Below are experts of layer 9 (counted from 0) of a mixture-of-experts language model. Rows are named router (the router's row for the expert), down (a neuron's output weights, with its number) and show model dimensions 320-351. Each number is 128 + 24 x the weight over its row's rms, rounded and kept within 0 to 255. Numbers have three digits each.
After each expert's rows: a language model's description of what the expert responds to. This comes from a sample of Wikipedia text that the model never trained on.

# expert 36
router:116152121157159142111106159122078089086146152153154165178142142147108082142113137098133121135084
down0:138112132136108115093155127151127102128077138135140104135140149157146094116106133107153181127184
down1:133137170107169127151082129124122112146137137153103114135122148089164146136120122109126115085139
down2:108094112094134141079135135158096136127115129135123125115114132137122127132148120107109075127118
down3:142114131159109175147080126134149152143144169122094204163113097099152142062124116143141110133108
down4:147125111157124111095113086129098116136148098159086111096136174131091161141154122137134147140151
down5:126131118116121084122106174133145136151087142110100171117136125114141117115086181152097084148102
down6:158129120147148140095137097141080093122105122104129127169134126106133108094126131126142190132106
down7:099104133103119186121090160143148138119111139111136099044121098122115138158079126096109106140103
down8:073158135158127141110118121100139152155130103063165127107105171099171132109147141141164149118106
down9:132136075137125123134105132132145092124144168111146107165103146131129126081144095165117144132112
down10:105116163126147145079120108148160095085129111104129123148127117135120151107148146149114139096217
down11:116141111116110134149091101134112135116089114096130148142130135175120098116185146070106135159129
down12:122132134154108104132070156151133111124111131138142159125107150116104132097110109151093129093115
down13:060143158098136124119152093091132076142098198152144129144107117123140117096132162186153139088119
down14:095167137099130058080074131155143140142113132070139127103121116123098071134142108113126140165129
down15:128135103130120115136124113124124115119128089111088127109149110111116141132167140142113080102135
down16:129166136120144117116121090135110130101080118131120100116142107107135126135154112132121144168106
down17:167126127142146156118095127139128088105182125113152111184114081139124145126131135101116140153127
down18:113116128129127177070155119121147164128141128094133126117112114134151115123109103145135199108146
down19:114106125129185113156152151110122118091104111157127182180151128131078103127099147139122094173144
down20:117107101119107123140127085131152164147108107148068120154124148162126121094145120105151111100089
down21:137134140105124101152131075126114127149116110104128139150109173107131141145126141150164137115122
down22:138095171119112119143111129131164104158127128108145132107127145140138133113166130193125097124111
down23:113070128169159103108070155146120103110086102145132130095126091168130133161135123162127139095140
down24:112121144073176103148131108131110128145172089142148117147106114135132129124122108135122127089154
down25:148115107122135142088173151145132115120101125121083107159168124115081110131152135116110118127134
down26:142134148112127139131135099143128154133124124134116132135140146108115117114106161108130116161137
down27:189113106140130112144124166116151134100163070146151148126167128164139086137171130106121096095112
down28:180144136142135113141101090092130084136140100119109121158124114147145158150110149109129140100143
down29:133118140128114118107116116131108106119136174148150119141178148132100153124115120105119130133131
down30:126130123164141073162165130120113133118187172116152141098124132126113115170124121089138131117143
down31:093145131118134085141139130118141128071161119150093136130160127139071141121146146062097098126168
down32:115101111128110117117107131119137148140091124123114176120160155099152134107121116109103161139042
down33:168153093113097131145095157169170117145094150157130116126101144099128125164180149108125151123105
down34:137113177123181163087137119142134090124135115168151120109111146134131100178142131126181139148114
down35:109097121191147132125116116125128109122128083106105146155106154096162134147141127156127115142133
down36:143088130136111120138118140172098102118129119143155167120159116153131115102119082113159144082108
down37:083179106144139082103142155088116150122125128122143128152161140127125156128130120100104129145169
down38:130144160118134129180134134122142190152171140136150073102113118130126115093129149095161131092153
down39:117099118136104132121156102148113178124171128124135119106105123148118091135132166135142142138120
down40:132138083112119146131123106099100144164164105122124140148121162173096082090177138140131151172109
down41:123130076152117146137139140124147169154134157165153156118087140160156136137140122124108105136170
down42:093156145117098094163125121139146106112097113133100154136126102076131115080109120115126128083121
down43:137129136123091141153134119156114118131131137126148149092112098152101115158098141107094161176143
Description: Pronouns and speech verbs

# expert 12
router:065136139141097139111165195122078072135121137093118094108118133118162119142120112139131146121135
down0:106130098108100107185111128177123115141118122175107115120125155137109097107141116142122147102127
down1:169139140125149110146138109176124121105079162118130144120109115153202149102143114163161130151149
down2:108157161144116104111123123157155149108144166108139136133099137147063135161129139127163084094157
down3:132094190144135136101131127169139132153140125089164116107130135124091101173098103126172137116140
down4:120125173130122115143136112171138119130130142098115145151160117146121153126141123142081120137157
down5:087080119130126139116124110137085145132147130185156138182101117113140139070149107133159111106116
down6:143105117102097121131088124149137084141122118136138160156120135150101104173133118168132121168153
down7:164130154076129131093137073083157122134117110119137154155136089119123150162127173115131133112120
down8:114136137146167074089091131121129113135133064126090110153071151104086132127128213184156135126151
down9:115149099100127096066146105079119179139093112117152148149127141128139151132126091157134086141172
down10:123105182143115178157179085160180089150135102139130150150085145114114152114133074136139114143111
down11:129148178116131141165139161115134128171144112151098095085128097129147159141166137101147132125138
down12:119127118129101108150123123099128120083114145101106118063120153126108170123096118131130151143150
down13:123136132138132139113137143141133129150169153127093103147121183117138114105128149167140096165097
down14:124137128144135137143183130141124109099166103131139120116117124143152098141096128125152157143161
down15:124097116143122131134150131121098168168136164131127111085123120150102162158140081095158121124113
down16:131163145172146154133123139099119141121125116101178107148132133122148142117148176114155124135202
down17:149134150169138064147111106139161124151125119135090128131143127106144143151145110123123110143153
down18:146136056133129100095148115086177152154141101151117156092138123092173137145160132137122153133121
down19:126153135112125119128137146155124127095113089123102126124164102145139126145112163140139141126171
down20:109161097098114115140113140162164149113118126129080178154126119133129101143129118120124155130162
down21:126120132133110112090113097139113123160102143158155182158083136159117156146109117120108117098139
down22:157129137100154156151109126140148113096141116158124133146134080138115132105132163131135116159122
down23:173135108123123124130144097114146110135158100157130117108153116110109114149145146127135133175085
down24:083160109131142121130137164135117140137118139126170153089139132113142121156124123120178088129098
down25:089123123132099137142135166123123123117148085163144157153113104120149141134163132125125136130173
down26:130135122111183099151141150121144134155124127139149083135097098112138161125131095131142130072116
down27:113137116096173126149145163092144138136123077093135108130101143112118110115119127095136153121153
down28:088125139175135103143135164130077152152169116128132103113070155164097133135119206128112140189184
down29:130094118122116134155162119076138168130143139126105132120124122084140130120149072124154173142127
down30:128096091123129128104174103139129136149165135146109098132108108127087109138133112108132094118157
down31:056131107106134132101135104115152116143126147102156131145135122147166139096155143107129110137146
down32:162130117084124099128140154162120126130159140139122141178127109150125166083139082109112116123121
down33:107102121113118124122074115148123127111129104147139136153155113103137108150156107119094131099127
down34:161109127160070091153110153120120134107113081129126121076126096177158104122129143181115155130183
down35:135139139116139117139093156108151096118107150132127088094118132096099141152134145144154144084127
down36:121142104132128186146123123118050067098122121112113124149140165101151123091153132119088125138130
down37:136135157140120137148100150156116119114148099112137128111157119132095112088120118082138190133114
down38:145117092138135093158148140141146111150117184098131095115120168157135163104116115124124134142136
down39:151120136152169116145095132113112110130112143141138113168117183094118139137123140136095101167103
down40:169135077190130127092125130163164130139123132098173145068142128127084103141136134184148133105105
down41:091082147138107077140106148089131123093131175121164105163120167138099100179141120140155138139150
down42:115122146144124105109121103137112149106136120100129179128131061175131126162099148146103094141049
down43:122142115118083140123161105145136106130155140174137143145135125139071167157099140125121129171127
Description: Sports career verbs, prepositions

# expert 42
router:115128135115169142088145146124129124126137109190156143177147083164107102153148105126164123139156
down0:134113171094114133137095142121141112180073152128179157142136125139098096108113124139098134104137
down1:124115143123096153115142145124139160104123140147133124165147122133130119153086131136126123138135
down2:139120150105134137148142157127135074164095104128106127127116125152089138113125110092146148158096
down3:132118113161128087152111153168143171135107131163125153125114151138076115187110133120156106098157
down4:153094123098077118126131104098131136142141154127091113131107119092170116174127093160126123086099
down5:105189114161148189137148138131091145147147086106147121136120118098138100151181118150117139085129
down6:186090143109111097144138148163137183141150105178145115130093140096133087129066100093141088083104
down7:115124092095125156123154130151150158136097107130097140124113168107128111126134142117185123157106
down8:111140121103146147149153140116091101143146118156155147130224133129110136153141125143143132143136
down9:123091114123110106117189174118138082137131112094143073192131184107143110140122142165197118164135
down10:134137093122127088136141114117123159127110137112120150142111196121084104121128116128131152130165
down11:132145151132116140116143119165148151070134122122100122138123137111106115158122115133112123159151
down12:143157150139151179143107099099096112153112159110117162074069120156116109143151138120176146126084
down13:108107106131115161124094134137094191138126172098188112085130142113095128143146090148109108132089
down14:115112122144079145114148133149149137129093119087139096103110146093100135134147104148106139103135
down15:119137104074168140158127131128190115147116088147092121127097160152126140116098147102135090116141
down16:192137142162091161086126094124106122121150141091169139108107138135142132120133112168112135138095
down17:105099140134125151113159096120110112128115083116134167128141155150112127154114131090104134102093
down18:131175106121128125145135111136126210083133094098086158134138078129146120149119130099098121133144
down19:141088148155114153141104168115148136122078132138119139128096130127165179130123125111147127154154
down20:106135124111159092142112167167099120165066091155143129154102111168074139181107165132152117157148
down21:105147130188123128080108129130097122118133139128134179107090140119114139114128149158114090101135
down22:125103136127164088148105147066125098102088083144146081122113094147115147127121164099122131123148
down23:090107150158087127139153102128121136096153136158161127112124094147108127161121165125113111122140
down24:124115105151109112154125173151141112161083123123100119156142110148165083101117131112099114149122
down25:127122134117160097108130115095097116133116148090092160125148122103113102137155171148104116137116
down26:105134101137090116119137136124114120189125115097132101126134123143130098149107109150121144115159
down27:082109087102130110106093132119187131115107094111120154151122110126152138163189108114121111161156
down28:174125143144087129121130085133134149117126161109118131151114124130133140141099130109163149099137
down29:135142105078125064101095100109129115127107115102101107145178167096123144101117117128122124070142
down30:088129128129164106163133141110159127109094080125121094165121118141132136103100135154104144145153
down31:089139138096123150115119124151095132101165115170140175114101110116144136100161161146144139114089
down32:118148144098146134138147102157132129148147186156139165152114144153081122133129125141131126099161
down33:093198146155154096125109135142122104101082132143119114175124104122133162107172141090122124112095
down34:140129126108119140104155108161118119135146117118121122124146138128120131137103142132145167180150
down35:176155146143133147122089119135145117113163164159152145168125101129117098136134132170151124178120
down36:113102128123132112132163140136115135120137146115139164128112080130142076103152061104109115124168
down37:104101142129141100118128176148127102165130114127120111120133174137149139148134078154143160164061
down38:162176146131139103127108134105133117115108122153093112145173104121122111107123090125119172150165
down39:145135173128135163165104087142168151183149084119151129151124106121115098145161139120092135126170
down40:123135101101119116150111142133108120116154148071086095122131152121071110117141081108099142143126
down41:153118138086105160134129132119132082122128140145153138095137137109093126148116144147159127123156
down42:090125122125114119127106109137086188119072142134149152128131124150117128126121129125128131103133
down43:133118129096114133101150117165114147152118137138148084128127124161111153126160112146143143126090
Description: Infinitives, negation, modals

# expert 31
router:168105081109126136148149132153168140154118140121130123076143101142121135096112129111118130186125
down0:108157130116136128107123104150110127129113133141122162122138119136112117107146153119114131174119
down1:139135165135136126125172130094115146095083135171151130130156140176182116077182096135080071096097
down2:118108113097127108155181162123106116131120099105145142144143140148116139106159126121119134113087
down3:090115119130118156132134146114116150109092133116134146160135126124155127092128169144176137119146
down4:129114165123162187125157112144133151162122126141097165137124133137163133138142110089087110138119
down5:131186087124162088126113125145145094148101181088157097130138125161122114115136139130158123134111
down6:128124158127158123122136137097124111122105095103124123087129140133092140112145097135107150119155
down7:105154113166144112163142124104148080157124113116173138123141117119140161074110105128136127159154
down8:159102131106137138093105140097096164145091155150118157094129109084128163140108109135093111136147
down9:110126151087110126154156145141134109150128100146123113139128131108144095165102180144131069129109
down10:083103149093154130110136123196086108120104116117155129145123073138121096153069144139135103128121
down11:163114142115124095093145074156149103160185100083144133104159057096122083118161141172140156124097
down12:110140127123118166092114120151067128152141095153125163147183102119136106103122117121106116122109
down13:111094150138142116137173111106122138169117091096187173130147124130105090169174103117102135174064
down14:126129126129115129135136143148097088124135118105103124135120100112168128135092155120091099107150
down15:140117079113118099149112089114099108144141067087080138085088114142167140122140086112129154130130
down16:141178120112151113149152166145125099098113141082142117142130114096114148160126163134102126154159
down17:139118124127135117130124182146138105116133130177140121158106177140090107123150130115118151122144
down18:154121138138114101099178163135086126142117101150135140120116080131109138114117157115148128117083
down19:076111126129177121119099130138106090112171126145128117098100136172109145128147115107082102135094
down20:156104095146132128107137158125156108120158136145095131106155154101143153143157153109096159074139
down21:103134137117106108088142106140173177110109149120145157168145132127145148118113122073181157141138
down22:131116132135067115150099107133120146144083130101090151149139150151111135128093164112157159157127
down23:109154140138145098128100162127103140164078138138132117113115091143129095127155165133150131084142
down24:098130118137129120143117110155120114165141059099130080128147128100105122104107112125137097143127
down25:132137126141124117184146111133137130134126141094112121089137127173087087152129079159084150113195
down26:187118101133117119137111127111128154158129100130131146095143143101124155111132135141152134130112
down27:105117109124134134112141123164151138134108131083125114113105117158165133125146100158175109135098
down28:142183155133147104178102131149123113105122125117174164144154098128083108125160154111098103146128
down29:150145125154136093103084114140121116147159120122096068119138127144115116103170146114150116129148
down30:158140117101108157098110122149143143137131094119162156130101134151126102141113094143097143145122
down31:161115170143143114147089126102103138113082121109137118121136169107148162203137114145134161086100
down32:155148160123115160118142153101147118131120145121147151090093196150129157142108139102131170130145
down33:130121139166083126161142145146140107133128131146124142098146082144129093084131115115137147185122
down34:133118114134124155130133144114090090141106108148128159165132139115106154139175111093110120199137
down35:132104150108209113139113113109132130173102138099138090203096131151127123150088095159103117123062
down36:110119155087111132102148170099130104135169132095107127162121090121130148143084102142100126139111
down37:163146092095143145115124095120140117112118152144133204110085175149086098165131136153146096116131
down38:150155108141112115123102144077146102132135129105095135107155102136177136143101132143130165164159
down39:141156155104115167156100109119113115149119124107131118106089148112136169153130121098151106111131
down40:119111124103083143099097108106147111141114134190161124068080149121100125083159112161117147117122
down41:136163103112128078123122128146122117128125132144118086127126130157088122132149128104125126138159
down42:168112139153140170153155163116157131139127095125130115166140111110150134125113153170102141114120
down43:107132111123134122128133137133095147123146116148128129099158089084105105145158132110153126136099
Description: Colons and field separators

# expert 26
router:148133167149160122082082136108125106112109135119120130138120105167095101122133125101096136112149
down0:098089104144127144122157149125138110127130109150138152133114124139118139121149109144120145129110
down1:120157124122177116136189150089165090133095130120101139107097101117083136140150158137101108110135
down2:111136140136127117160128152149110138104102142118154132124113138124080167171140146096146145143093
down3:135102118159150122150135122094148149110138098104133159100123101099111090113131103159109139163153
down4:155166137158125120135142170137166166149127126126183145122148090163131148145141129112139122109127
down5:148152188121140135152172119108131087092128094105100115142126060148096137130162162147115134163089
down6:179133141103126128137084116144118175151104101127147146159082151087148166163132133119085092108156
down7:110157155128126114152166136063131145100138117160192129109125144116148117111093137147163152110103
down8:138168101150127140147143126144131136099171151105090123138147136137133115153176098161128114159118
down9:094119134145145095097112155143135108125104126147119159101105128138132121154134156090120113125179
down10:105091111172163145144103147143160119131094127148112120138110147182121134132151125114168125111127
down11:149123140130119141182132141130131145170116127158113092125131132142098154091153143098151064118133
down12:090120136106087099125122132096165141083127187128136115078135131106141078136109136143164116134137
down13:157116121144120152126167141120105077156115122107114136123066106150125132129126133110102147157099
down14:143073080103123098156094103126105139144161161131122143170114074125140193090096139106096165119143
down15:123136145141087130122132159140121138103113174170098148127126192131129070135174133085136127135148
down16:112130141135116104098163121142125091143111117125133174141125172121101112128109145180131129093092
down17:145120136139128094148133126128098111085140122126115114108074119144111138089109135081155150065136
down18:138107168121122116098124128080156149136125149114113112112130142143116078102169129128098146070126
down19:129110145116150091099127159126139130156149159136159141148120115127129138170143133130090164123112
down20:092152140099128104130149095147127125160107095153098089116125116144119156136132111080148165105109
down21:146102122112101129115130126139123122127115130117161072137144163107098107151106149084103124132099
down22:105132129122111154135167138101124089110150157084134115124163130177109180141168129109138169148117
down23:089123153138106141098092111142111158134111139128115061136161096160112116104114133129130147135133
down24:141119116133131145143135143124155120160096108133148106093174108092114114129156177189160126112134
down25:176120149130099156098095086158115173136127109158129116163115112177135115154121091135146123112131
down26:129159165126178135091123130178087089141108132120120144071167144112105131083099079105131141096116
down27:152144115132131159107103098135111146118157136120099096135135122172119103163125140140128103117116
down28:139121151077119086100147130118142129133153082133116127150102116144111151110134109138192150153128
down29:129144117126106113163109165126108120120094127128123162145064130149123126165097160144182080105144
down30:108134104096124079135142134111110112101137074155104161137138111087137128165129119127121126085180
down31:110146094083182110132159120137158110134135177091074135144112131132125160104099137096095096144141
down32:153085142152156119122156118150145099164120181157085116142131113098106131123117073145139095139134
down33:143095125085157154107140128141128146086119145149143157131083144133136119113099099105116167137115
down34:165118087153100145125122125135101178116134076090094100109151159186142116133102149170128161141127
down35:151124152130092078102097147078110105122148177133149096134158117114145112119168126120177135156100
down36:138121132130110156136079112146150121176108080140089117122150139102168099158126113175090108113102
down37:083149114088169140105117093118091113139084106101119165136184155077159109104139165149134149092100
down38:113142139134141093148089120108076134116131104173170063132153141114122134130119109128095151104133
down39:190091089117112138117145139142089099109125151110110128155058086149162140115153080133116107150141
down40:092124130122162172133111093071092108122108117126124108129164085119135128180110115096144144158134
down41:120120117135088124103136180124133132135142107086120156121153169162164133124153127165128074118107
down42:096106166129148127119145116112129116125124137051099163132129139109068114121095111142131122139150
down43:103107127119132112122172130131148153121101132132134075136098126130124124135152109132150092112128
Description: Action verbs after to

# expert 52
router:099136141141140140124157114116098136148143125109098120142151102146132142130113141131167107145130
down0:135158127132137117128119100152166153125112173148169146094172096157157132128151131124103146119139
down1:141120193142111134131126111123148123140131176123106131107146115114150132150102144079142136173172
down2:112123152122120112122125089123128121140121112139114150137139100134130116136182099085101132145093
down3:098120143157112162093132117135116128116125104131119115142153124097151104121128158111134152076124
down4:126124130121115155109130144131148111122126142095113080145132127113163139109133141105122141116160
down5:093164151136150163146124149116088159164160142118120172194077150128124117102152151108143148110110
down6:105163106103077094107140152147108164127124106115096115107107101158124161164135113096148097153128
down7:093157133148132126119144147140086118086124103143119114120130142140125084134140093148146105112137
down8:167115148139113129121109143143145143136127137121106117152143163127081157126131101128137141138131
down9:143097171145109170126175168063139146116081108098166157104138102108095131158130139094090133148171
down10:106181161059147144067132124127136089149103134173122098123143119095129148145149105103094137110121
down11:134126129097132100092099148115128120109091178132139165119098140121122109138158148169147116119190
down12:145147133103158144163119114129120106081136151174084140091122061168143112155126086080088120099133
down13:111124121078133101089131145134090089106130097126108154125132110093079106164117134169074129126065
down14:078131089077156062159110147137152099135124132167093136116116125147144130118136118097129099134165
down15:133145135107106099135119106115124113197154100145130132130132154137134097127137121114123161136109
down16:129135100165085112099115086100157125150119113102126156076152125110111123114167126117110108103176
down17:162091118106108156169106152145162137140135095119145109129153125115131086152147136079106132125119
down18:144152136120120137107112107163160118156096113154127171089144107149108091101101155190170135123138
down19:135126142147136125123099102128118127186115141132090170173161128085101109145098114142173115144138
down20:141144101147174144130143148117103137116140142148150159126118079095136157133130137132143142148149
down21:136136097155125146093115134127143136183123145106134132161130136124125138148127149145111157139072
down22:142131146140128136072167116080142097154123099101141081162118117082128094130159160101150140114106
down23:139128149130103140076129108159158103103141129151104147124130117092147124114160153120143109131132
down24:136118107113143150123092093104170117181092113168128165091138128101146122130110104101132136124101
down25:185062121140110142166131133149117158174159157123117121087136127129137124157167127136149140143101
down26:154179148108124134094136134153138160142126119143129169143120126145140135114167142116119149103121
down27:104083129128131111135138106159151113121126121101123100097145113151132095129135158149112130110101
down28:117172118122107125134131148133124121110083106111169126111109144144139150084102100134141082123147
down29:129163155146129123140110122137137098109106108145084137154103137149123116098160119186136132112125
down30:138135073160156122125130133183104151149172081111140105103120163142139127081159118153131122173123
down31:113126131124104120114129123148118117140120127075122113122138140158171158107144145105104097166105
down32:139110155083154100139111114179113158077135173080133111119152152097132140131121121127138118137136
down33:146146144145156112102094146180154132091138077083146127136133142147105089173150176140181133169154
down34:132135141129080116161129137126087121099126152129163169119152110101139143129072115126159107126102
down35:100090079117177114116122099090098127129104125115105110116102124119125083123097139104130173194099
down36:120114121126131104091088120100174147094133125132098126097137131133113192125146123148104094191138
down37:129103180145098169076099105165083135091101128119147164110156146116149112081121115149106132112125
down38:097154147110074134122105144080098150110127125146152115092096137142121128154117122088167130082133
down39:125124125137114127160110067118136144137129106110165146145125118143137120136129113148110104091114
down40:149125138115166126132089104112137131111105121171172132136095146100160112087116149164167119139165
down41:136099129126102149125097122151111118091108125118121105116111132170129112122120097137171153126134
down42:130076100117148186146144136118129073131153119144135146141115126097117145144127143154133128151137
down43:150100127102147113146128129107110134141125172108114138114125095114111112128174127092119113125153
Description: Function words and punctuation

# expert 50
router:077108122135081080161127100182118114117188136135165122151113136085104155111083121122154142128149
down0:134113123134134143134126141094137133100113119137113105141096097099157104141118141159118158131088
down1:120105149096115108080150135129116125161122170108067149117089141181174102051095129146109161139147
down2:119128121129116158116129099150136163133122132128111139143152097171122119145091124077178112162125
down3:158111177109110092157132142151100169129121143124139072105089122155108135149158140136144114119125
down4:161082083140124172093178151105108092160140136155132129102120169112153107102161151154120105086128
down5:141152079151102108137145124145114122124133174128141138128119125140125128121179137142141150123057
down6:144125131131110150134102121142163115139118126126130147080114094139161087088103107065126125116096
down7:148119138095129116135131096092109114126122156115146118107108092088115110152128125101108079132174
down8:134128206175123164186134087112155092120130141134118142143114131175116077181141127136158107079129
down9:122112101138146142141105124137175112177136086109109132128161162138120137149104119105144142134132
down10:154147168152122142131086110094105143109124155114117164103139164173138123136151164171060116101147
down11:108114108112141156129143168138142125143145138114151134125120114088119109086159135117153102103091
down12:107127134071135102161133142105113133154130162121142101099099149074099156163142121151100121113130
down13:060136111108136139133106144151129126097117127141133092105130122111151086110126151135125147132106
down14:150117128140132110133072136170107155145115124137125153134144136057104089111124136148132131113118
down15:143229109126083095124164135131105134101112124143191139147109125116111143140106143138097129133148
down16:126146143148155131118128111150099139162114087131132129097136145136141115121164120079167112104132
down17:136151143116157155149115137127119087138122106141189126151154105158163106163129118139116136162145
down18:120148102157091118161079125115110151206181114125176117137114155146161151122093103192146113134109
down19:114134145131150140102150122112115185145089139168133150157162160150120111111162132117145117139113
down20:142146158110137100138164167128142085119143083152138123142119164101148125157102208131117132131097
down21:117138159138181146130117119126142108066088155101134147148081102160086124123158154137131126120103
down22:114130089141091156163149132133123153128151139171157143183121119094106154107172137099100153138074
down23:170070097142159138121086142120135130128145109155143155117125086127127124160147168137107127129139
down24:117150129161132150097128112145167110173109130156118100161102132096146159159173086113083113144080
down25:111123114093130148122114105120127136124123134140127155110144160113122138100097117144121151131111
down26:137124117115142167163173144131166150117096111177135151122116121137120135166148148122127104150122
down27:092155168120104100167147173056137151091116148135125116139104127136094163094140123137136096101160
down28:157144105094119130107131139060125121168129128160146129159123119136185152134103134139141199145115
down29:116125124104072132113148092097122124171135095133098134143138116109111117112152129135118127098129
down30:149192123140146061137122151112105094110138071086119134118116130144086153116114135123140154155149
down31:103149119138087119120112130108165135113136114103109143150166096126185061109113135138127150138164
down32:135118137139084142137157108171124129121113087140098096074127149173133132088169104118137150132131
down33:077105156115137130083107148097098126118123145082097141093112141154094152129118121180161110114145
down34:153092081114120129118090126165143146128122135105103089134135137122139124164170090066081089124152
down35:110125109145094145120100130130119146126095145094127159121081153134150115136114152105146175133148
down36:167184118163133131073158130105117097154118111141155108113133135140136106112138112114115103131114
down37:107133081133135128164110137130149146126128088149117132107111102112148125125115066127104105143126
down38:152180145123096105162139122125107125143129138119153094183091125129140126134106123116124127103138
down39:160145134137142092084139148126149114161108133132156151132147157089103095091137125134124173160169
down40:099142160070102149163083141157137127111128146105130115113139146073091111065122109145159110074124
down41:149141136148123144086150141058136143135088165125102115126084114094137161154148133127107106110130
down42:178130147142167104130142098135115125141091132105137122149116137113107158184116104112119133076141
down43:140135167145174129174134115131127126136110098106105158130142121135132104149180116115155101124126
Description: Word-initial prefixes

# expert 14
router:139168117126113150122159150103153158128131098127116143059162100133109106109113115151158118190114
down0:108112142141166114108116126170140150114099131139142140131106130135153125117120111095114091118117
down1:098126128179127126114129119115118112103151115151159103139089144085137132117105106122156137105122
down2:126120132139097158141164145080094100165097133130119127138154125132164156110158115139076109157122
down3:124119124119124110078170125105130109147092139117084129160137136139120140135175107142113100134111
down4:170150097093161100104127115131137158118120118144136149116148131085138131125126132119145137107139
down5:122143161080124136158126057107126124122122135128129145112088103104122130143125117144131175171113
down6:141076110141150150099115064135130097113106124111119201107124133135111175115146084088145153140159
down7:116141168127092167132142141133114155136096114154105094115101108114194150098098105104126084093161
down8:127155082098124146127114111123136110121126138156168128085144113128133103125120150118144104129093
down9:102130102103093161108178102154085103163122129129108138163124105103121101136155111164116131199127
down10:157097148100129138143145139102130103109164112135117089110130067118108137136144132083087142140117
down11:128147112141142128153129105098109170119148119195101118112166156123152128143144082127162094181111
down12:097169105136124160151116141153129134138122073152103105121183128115146155114096121121134122155153
down13:173117102112101142118129162122128110131120114151158128120068123143079116128120109142125125110100
down14:100147150122127155123115113121126145129137143153111107122117118145090110144162096158111123105133
down15:116145115152100131145123145121085098149111120108102120119137129132115113118151098134103144115162
down16:106104135100088119114142151125146124131109125121119125147125129139124105141151105131128147127088
down17:093148132113098092156160151126145128141156131125103101126147121145117115104106080146118091099125
down18:122104134147146102129144149126157111132125138164151149102191167105157140171108133116133123171075
down19:160119150120117127108088131124154142176096155090109107143116167142121185133153131148135141092152
down20:149119165101142171140140083188122142112151143115137118102111128125147134129112157098195108092168
down21:184143136124102105169140132104168089111155103160150107124150155139087158147116167107141123115115
down22:104133133121140136155146093141114118157142121166137108121158102160124152116074089129108114130135
down23:119093097133160144117111156126146124128127092139146172166205119162171153147125131150182143093169
down24:106122143139143135143111112125104121082113118132139142107119099155146126149157174107130105124142
down25:116093151094177088145123134132112107110159144102094137141128127162132156114126169106172121073100
down26:137088096109112137175125144135112149102110140112120144138116119152166109157077140106112120113161
down27:130152077089143104121159109141151146125078129148138133153125074137134113123159111128148137136134
down28:153097164124116120124145148124140136157088116076158136112140124104185118140156140120104103149123
down29:173147152124086132110078150133159104133109162155128096146075110150134129156136105163157096127128
down30:116098095129150106155124139112102136126127115119110169152088159135131124117133164107115134136109
down31:144084174148147158152146133129096118107149140167123152140107108107081133129114151079150141137133
down32:135151129104101103134092112120143147161104106148118119145084147133101108139140135130125128094112
down33:146131132163145133136141154107102088143169120116101116109165135140144151112121155106142086190141
down34:126104106111128162144119150135073124144122129180118150115174138148126131114137125130071122119141
down35:115133166140110083106133143122107126105104121174119100113186092143105092112175119126140130130138
down36:122099142133162167152113117140165139156184121151107107118154154125123147080104107110155101111169
down37:096158094182146154100118133180145134145114132107116113141118127133096107147135126124135184150140
down38:153112107137160120129123151096122111131138120199137101113089151149130135112144144153123181104154
down39:130161144100178120124125108124129114152110090153132153201117131127150120103134131157117122127104
down40:126141141134135166140088101107147116135134093118111127122155145141112133143070131107088129090140
down41:111176154172152182063114119116124136167132153166143130115133150124126165103167138094116125130141
down42:107088130119096124110156118143105122115128142151125139125100153161126139151125150153113076147163
down43:170185124132126070110096153133128165094145130125153119137118125106088116156113103163132114105084
Description: Table cell separators